From a checkpoint of a small mixture-of-experts model trained on Wikipedia: 2 picks a token, 5112 steps.
Below are experts of layer 10 (counted from 0) of a mixture-of-experts language model. Rows are named router (the router's row for the expert), gate (a neuron's input weights, with its number), up (a neuron's input weights, with its number), down (a neuron's output weights, with its number) and show model dimensions 128-159. Each number is 128 + 32 x the weight over its row's rms, rounded and kept within 0 to 255. Numbers have three digits each.
Before each expert's rows: "comes before" lists some tokens at least twice as common just after its tokens as in all text. This comes from a sample of Wikipedia text that the model never trained on. Tokens count by the router's weight.

# expert 4
comes before: ",", " |", " (", "'", " and", "on"
router:113171085141142094090137147166150155098147104149080178035125131141116166162159118147120144148032
gate0:106147128107120116073137126147125103080122109180133110127129154169178125132156141164136096126102
up0:078152166128109079121121104172076153132053150075135058105118156137153080097156145107164119074128
down0:097149120140104151121057096083111177157181141062074134154123119158101066084162103139179126151165
gate1:106168137169156149150186172117113137076151112149124099111139126098101117072106126143140100148098
up1:200084152129128236181101154145137098152086133179170144150069131130136147105114073138041086175116
down1:128083125146103146156109184095097207107069150217089155154117131156126061096135139071107097107163
gate2:106149176110122119110117109105182108146064199118155104135118099121130120188155154115158075140108
up2:118128133111069161142111173097143190152190149078125127188090209139092148120098126120135202133172
down2:117127123138106112123154090114099150140082102085168141107136120172144090059120158118130084126099
gate3:130148099138083130086124180143067112123141179152077195082125148081194183147180186130148170118132
up3:103068074125129087151130093096115145136141146125122092136106136172171113180160146174123142183145
down3:132177159127154052143128086168066135146121064113139117132182070156140098149161092097107170121160
gate4:123115122110192102152114141109191144199096159181070099095147114155115161094106113104145150116095
up4:124171148126181121074074110139147164163081163167133132107115145105182071140101117115151142100123
down4:134151131194202146051102163157168116155142146127128141064167154165155181108154134111107129117100
gate5:114144143201124093169094146089099079091134188141194120133160123143102131153176156106106133066146
up5:144129088137106140138113076087123147115143134107059097146143167115085112153130119071112093118065
down5:155121113118156176040184153127149085105149161151120096103163151113170051106164171111119096129098
gate6:116114136166137150117152131144132156180115125112098114135143188148075114074203168174098159091137
up6:143151119130149161106151133101129090116172103102128147136111137140176165155109102162117132157128
down6:066130082132148176133244100091109152157145121108176140119110126082171200101126122138151114158107
gate7:166107074145109019147102126054158160115155111138169133053126096102138143196145106136183132116080
up7:131125090122185098142079156200179098156139119070125084180124132133084095153154164139065114141124
down7:136140110140114197148165192162134174157138161051150132141143119189114130133119154152089144089120
gate8:082063144180164155108100171094103072080103118123112119158167133132129176126097107108050121161045
up8:100151106093122194134091135126090194096158104090157095136090111120168115129146157104083115128109
down8:096131114096159132144110160218125185134093115127206085113148151136137128135176108158130152180151
gate9:135109124138163131080079102098160071121084126122135152067121110109131151116109126157161094164162
up9:115137130107159082126169083126185091114097101179120145090090120085146152141107155111094088124152
down9:186132129110095180103143151087167116154136073085185119174167086076131130116159142179135084166091
gate10:183122101111094181105149097143045173147116121154110136103138093145121158115114091109107100138131
up10:067147141070157063181147127155139097062181092119138116128101116107116101143048161083139147173101
down10:138155102131100112202193163174105119160106158124126077155155183180086080161121103122078138077095
gate11:155162141134166157133133127092126176132137180150161148056124124151172155131142138102114143157168
up11:183108158100115117154127140148123134061155140139054120125140113056136139143097066134116084140137
down11:123119111190050183124115156114161142108105079121119117171165153075079142160153065082179136124136
gate12:171085128115172066148116172089142052075089096118122164109121161130153135129153113147149129126123
up12:080147148095179141167121118068132150134175101188101110161159181099158079110129114156138105131140
down12:107185148072166091137128113128173170097097112118048120058130110160201149185097145081177121112047
gate13:104135201134209161043101061186129156134119149123108113130086101110188100080160159153090101101131
up13:135092118161128145114177119155119127113147145123106122139128115139130174112134109188171059123095
down13:194170101054129089137124115144153161090120180164169137163083164153171147110119107131166144113099
gate14:135167156170162090164165129107125129101092139116099131139131088128196170131148151158142130155122
up14:046094132104139168136161109138179119112146162095128070132203092123113134111137109089097098126203
down14:102078122140136141148134114123098206163125105149117125143135118052146206147116085174167166124164
gate15:052155132148160149116087108119137135139070099141096111126123107029161091133116091125046114139174
up15:112150171140137087136172139147088108160162077092161124120096166121114151097237113105155077151181
down15:164169111180116157162139176147153059088134137156107119124130139170130106084127068122110174149116
gate16:176174067081119125129095124089072183103120120117101149100151192194096163154114127131098141151100
up16:127105125123124132120134121086150096121131154113119148130184055132145070111189094086138108110123
down16:126193168043144068133190137161071165130118166139170096089124135136091179122182174172175039193098
gate17:152134148139101148112071120124212143125145187161157117193120134112138144182138114126072102142141
up17:093178122094147177151148126072109113113098124142123121085152145103112127156127121108173156163124
down17:096128093131144189123180142111166159158087111100129129053117133160144151154089150135182122139089
gate18:111096127082121127148126079148146154188141132083146141094114173121148087145221116134136131130107
up18:164133128135108122090118117137180117152134106135140100183118122117194116129193197144136149128102
down18:151176161104170080151108069091175110074152089105177090139155123117106154126139142061098125136079
gate19:185083142133128114152178148102122094133166093121173182156108068101106143123133149146104099135119
up19:081148141130145121123136153131156133105153162095097075118176087153093112086173127069168125113165
down19:126119127062098152137157134177152117050115155167126076128109123157120121091101147119205152107137
gate20:102132186095172079176109111127152127187221136096086103099182128123223145124123142166145160092154
up20:110118122134104183151090146139115149118160105189102107146143103089129146119089149157166090114082
down20:104207134146121171144102091127163117137118155160146147095164109161110149112149118160135115167136
gate21:127112135171071156185115125138139142107178209139161110149153097115142137158115100131142118141140
up21:083108144181109090114149134094140165151122104114170117095113110172175138146161127117140150134133
down21:066126179108091076145094151127120124152154162101121076134103082067111144140139130144117093090144
gate22:120114093132118173060149155146169151108124072174073128170104047143141115149082092139170127133134
up22:155129106142085105115157152121180151126087128113102099139148054127134102139124168131195148177161
down22:125113120125101040144140126162103110138135108132155109195143109105161133130127107145123152079104
gate23:108112122127137130063136109108162152159147019111090192171155142070133130130070092115159165136102
up23:129182164165084136121092103158111125174114129124113175121149124162065090123127123143142142101063
down23:186170131138143119041122146147127112044062152123099122112167092081170107106107115111096130152076
gate24:162095144134093116083131137108110175086071101127158148094165120082186083112146121121153156208172
up24:128183147172149158129192125154116137119142167107164116138115093089125119119111077051090196184148
down24:140106139148166124182080149157119145115135174175176138139158047081046130101085107157138098117078
gate25:145128169100137162105055191131093191093146103132117103106141110143167130142164122119152156130085
up25:104182161110125097179150137149143092122178144120070146145144125120111164076052135151106107087164
down25:126137159065136072176050100124108136122137166173147113146189125110160096117157083080106137132130
gate26:088174133130101124153144179114086090143126133140147064146096150118113115116116105115120099132149
up26:165099125080124131123084095129130142122122157120139095154135107137135171089102137135131167136159
down26:130189135151124122112073108081115050178083110060169113134141159131115163107164175124135122122118
gate27:182134134168122081158057136145087184116096121077100145095111139120119122160127119128107098164121
up27:090099134101108161144161156146159169117187119172083120095076123097176129154107093093132141148104
down27:154138101102132174116150186112141104143108135164181149141118137144193101085171179060133125111174
gate28:093128146124135142091172121113153157118136162159214149049165114147121121121138136118084095178159
up28:080112109086120155109164114142091120095178149156123144116117090132101054087137176077166103121132
down28:111098132112170168105085082091120196153122165122147143124105116173112128103101096134155085160117
gate29:120203122153149115159124080163112181130119162156153163139166132175148173177137126084116162114075
up29:100155185076138071162153105150145088123099142211158109106111190141158145118078157111115091084091
down29:183157136164136143170166140144122131175096078164074114102073145093045112073158120114090104175161
gate30:178123136125220205087146133161165087124154150127116165071131116076140075133135096091171101100051
up30:161069140146175156181136137138161092140127129111090175157082161122170131108170095091149125093092
down30:123111087167097127151059125180172135125142170093160133129216141154158103135143133179114164131162
gate31:101144114115212110158108089151097137117120147097095108039108143085143125126135094215101130136103
up31:144166109138130077127168207102157126140129119138129102105088170100136140132088101174142120101124
down31:092102138089127070123141124127118126149123138072144128086166110119144166145154116136081158154142
gate32:136192068105078167114175071114104142151098135136129120163115134138155155062126124135126159128152
up32:106135145133079121165137106094132124140140178159184122073086105163092096148112140203171164101131
down32:156118118098091094162145094142155140159144143138099191127099125086125077123087106141139149151146
gate33:121142171132131149130121206114111145110138122115153152176097149097090138102120148073137141085104
up33:098092169197108148082104148148156110115139116111100119066143102129121145089183088134166134121130
down33:118101120138133129107104127105184186118132170126106120129112149055151094148129137232195095154121
gate34:129084110111139142143121093152158148103119117087136128149125144107120153192161122094057158255139
up34:111116115109127163105162117131117132127122113142098177132098186077123126136093086088120171154113
down34:181135105132136103118179152086110151165154172099117149139140153138085110139089148119128127122102
gate35:165178173143156141136088138132166123181154166116168116151084143056154134146139082118085120108116
up35:097135164162133115079102137143161112105146189151140163136151150128187141097156134102068126175147
down35:116104111146145156118102111112126144135068075125130078157132127129110106098099110116154098139110
gate36:105150135140175166112130105118080109127108139168094145115151078129114146091140138086169160099102
up36:169118186128127150189112156177131066166085174111050069061123147097172161096140100177150053164189
down36:116175130153095156130176147151153146120070101130141130160113074154140133101151121142078123125149
gate37:140122150088161119146111104136120164164159099171154104081097107096117157138174169145140164177130
up37:162107185161121121158154143043127176114130108119140157116098134092151168118151134092074159133122
down37:119123177142127126182122086139117068063118144191177185142108168117096137138169143096160163165154
gate38:166146165155116191087145117149193133122102152157170118094121132098087121124076090129093120162118
up38:120148098112155121153135116129090121134118076153132124150169150163163063115127165119091147089139
down38:100166106114109134138139137164114093169132171200105114113177147208106124121089132149140093133122
gate39:138126105112116172118144123130156105124108111149100168073115103108144111122114137138087119101180
up39:036106052157124052130116116146083215109150091162046100119131156188136115088089120128145143193145
down39:130101099052087131106114114153151121145109154105140088159162211153172112106132128116137157110139
gate40:098104153155160093127149098067087118120132137130155146219128115104150142165142125136156123125085
up40:087149163097109086160083136122115164118114162171096176125104143179171113089075093098164131187097
down40:174144095127118087093113183082133126117120055106121150192099169095152090157124118126110166165112
gate41:116140118122073154096170150063175125097090095149123173110064121093106194125121160162096157140108
up41:147141136155070134072132149076135115188151090149116172077102154115111158138133083151180076124135
down41:099154132107125163124138082114134092074165112156121126137177143089125071121125122184078193070116
gate42:102082135135115128102119154185149156130129099107097158114136119111170147108086142130117164174182
up42:105130135091108155120089111078110130170100111125111128193107128154161136116144095163068121078083
down42:150152146136083095075136105132107083155124127100184116104102106121160131092156094150085116097073
gate43:153180140145115118151140116174115113122124089140132174114130133100093118142140107085130137109166
up43:101168132182079177130154144109089095096082126127127077154119126116095110221072104138126107125171
down43:128156136106197168144144200107109138093165112139106166112073131108104076092142180150194192116154
gate44:158105150115134130090102104158109113070167163111173185099112129091086105156137203130163115115149
up44:100127126144135125082123119178170172111122144099115122124097103126123125067133101166097167051060
down44:114139128134099147166043149128181130071094143109143123120137173050175141045148141094188179166142
gate45:178161191156137171116184111133157135119085119088129074075097147082183136150140097142132146131090
up45:102153121128077153107100158103160098187082144140130175147124124154148145174181101172133145161126
down45:117107144144174162128183152178127113166062124103116143113162108104097198092146148147163140144110
gate46:192131102088129160136137135132148076136100150135148204111093089136119118145099102117167144165147
up46:107185128112046161070090121097052098113145102153119182096146083146146185155133121163136139153123
down46:088131183150180111114187076122154124116165168174107141130128126110167103055136075150118125123167
gate47:159103086119139086108088062161109140092099117097161116099095094104110161117088153130065104136104
up47:108137166079114148122174096143185171180140103149120117092141105148090081146107075180138098100146
down47:189156112107135168119176097106142088151154122119147169061129170104077143142146159168114151189126
gate48:136153093207106091109159144088077117175103127104077152153098141108162118147066136191179129099154
up48:111115091200168152087140085097151192103137138095161147146074096095186175140085168137127129140172
down48:100168148115140177122098131111139096144112112102146134085135115097097168114040117103175097143170
gate49:127118184132171198087131162112165099165082118110116113104183168108104128146158127093137152135137
up49:156072069132088094121104135111163049125148122154159086079108132109067133113180111062191164092133
down49:170111134119063084132215086068175120188063141098156096146104114142109092147201124135130113053125
gate50:133088147091127066101129091083083157208154137108139141112125128114119153104058098134124097165099
up50:143081150105103083127181139155178109084129119148071066177136177124094080134163160098168154116109
down50:125091116100137176120085057089118171100140086108136122143156113191138207174111120151066159120079
gate51:093074153124194130067163198065125097181149158099115165131130152086116136112074140104159116156166
up51:142136160157138129142109124168155173193123155149061158143104078109117106153103126122156085112034
down51:122123173129135172105185102129125112132129130104136116140157150150147088081166155096116110139118
gate52:065088096169160138068184094118075081110112091156139115177114152175110201100183150108148153142102
up52:086155049112110103141167143097151134124173181127140069074104114096140159064069100109105138140143
down52:086132117118129110120134132168064186090102144107109117162088132093152171140089139124101098097110
gate53:145163187068142178115111146163148165137140105093180115154079165139137103104106115129059110068056
up53:141141169155150145117169118213118108109132096131141091088131125138092069078113149164160145166080
down53:112156162075162070134093176131154089123133145161096121102174101096147076129165131119148139097122
gate54:158142094109143094114122134123108074086130113115175096056194085071052138161107153107119187140107
up54:075111100110136117134097132147114153126098118152167149066109123123078150161126217138179123123073
down54:103107178040128139122100107126089127162106167148129131149079154113098135071148113112100143162156
gate55:126083138103116162180120059148148127108170139084150127066132095120104137163166100131122192121140
up55:139157132070139143123141119148112093127146074143166129145113140109124132144216118144138096163147
down55:100126091123145122107118060209141124162134128105062136153119156076116196164121151113144104137186
gate56:122106156138165110155163090127113160179129152180133165072152114057161118089159164158131109124183
up56:104167195168172118206131123152151167127085155143130093127202209143099161092098131119094113075022
down56:162120120154152119101147137166092134038117176152114177046123099170107146135139151068089118086107
gate57:079124196138111159166116056174142151077163160109185114128139102162097131136145167114160193143088
up57:137165145161161082174156147113175137090129109145120126113149176161115122112154186095148118149119
down57:117186140108094226087115164112177133128172119140179158133139147159122121087085110162096105139157
gate58:142124148167128115087165127146168128077142134157075113149108127127132185131107162116111128175134
up58:112065101084168197148107121084122163156101130091121128139133110103095177207137111116122082167101
down58:113123182045143187102106130142105089126135166092113120108204108168105158134147123133144147130092
gate59:128101153165138117112112122130157120122099093158113144125112119192085129133167129095104127057116
up59:155098109082065147133083097117147117180112125141177132087099116141149220153134078123167133143113
down59:085074134094099180143183141088166152134107128191145152127165115097093115122199126129180124134167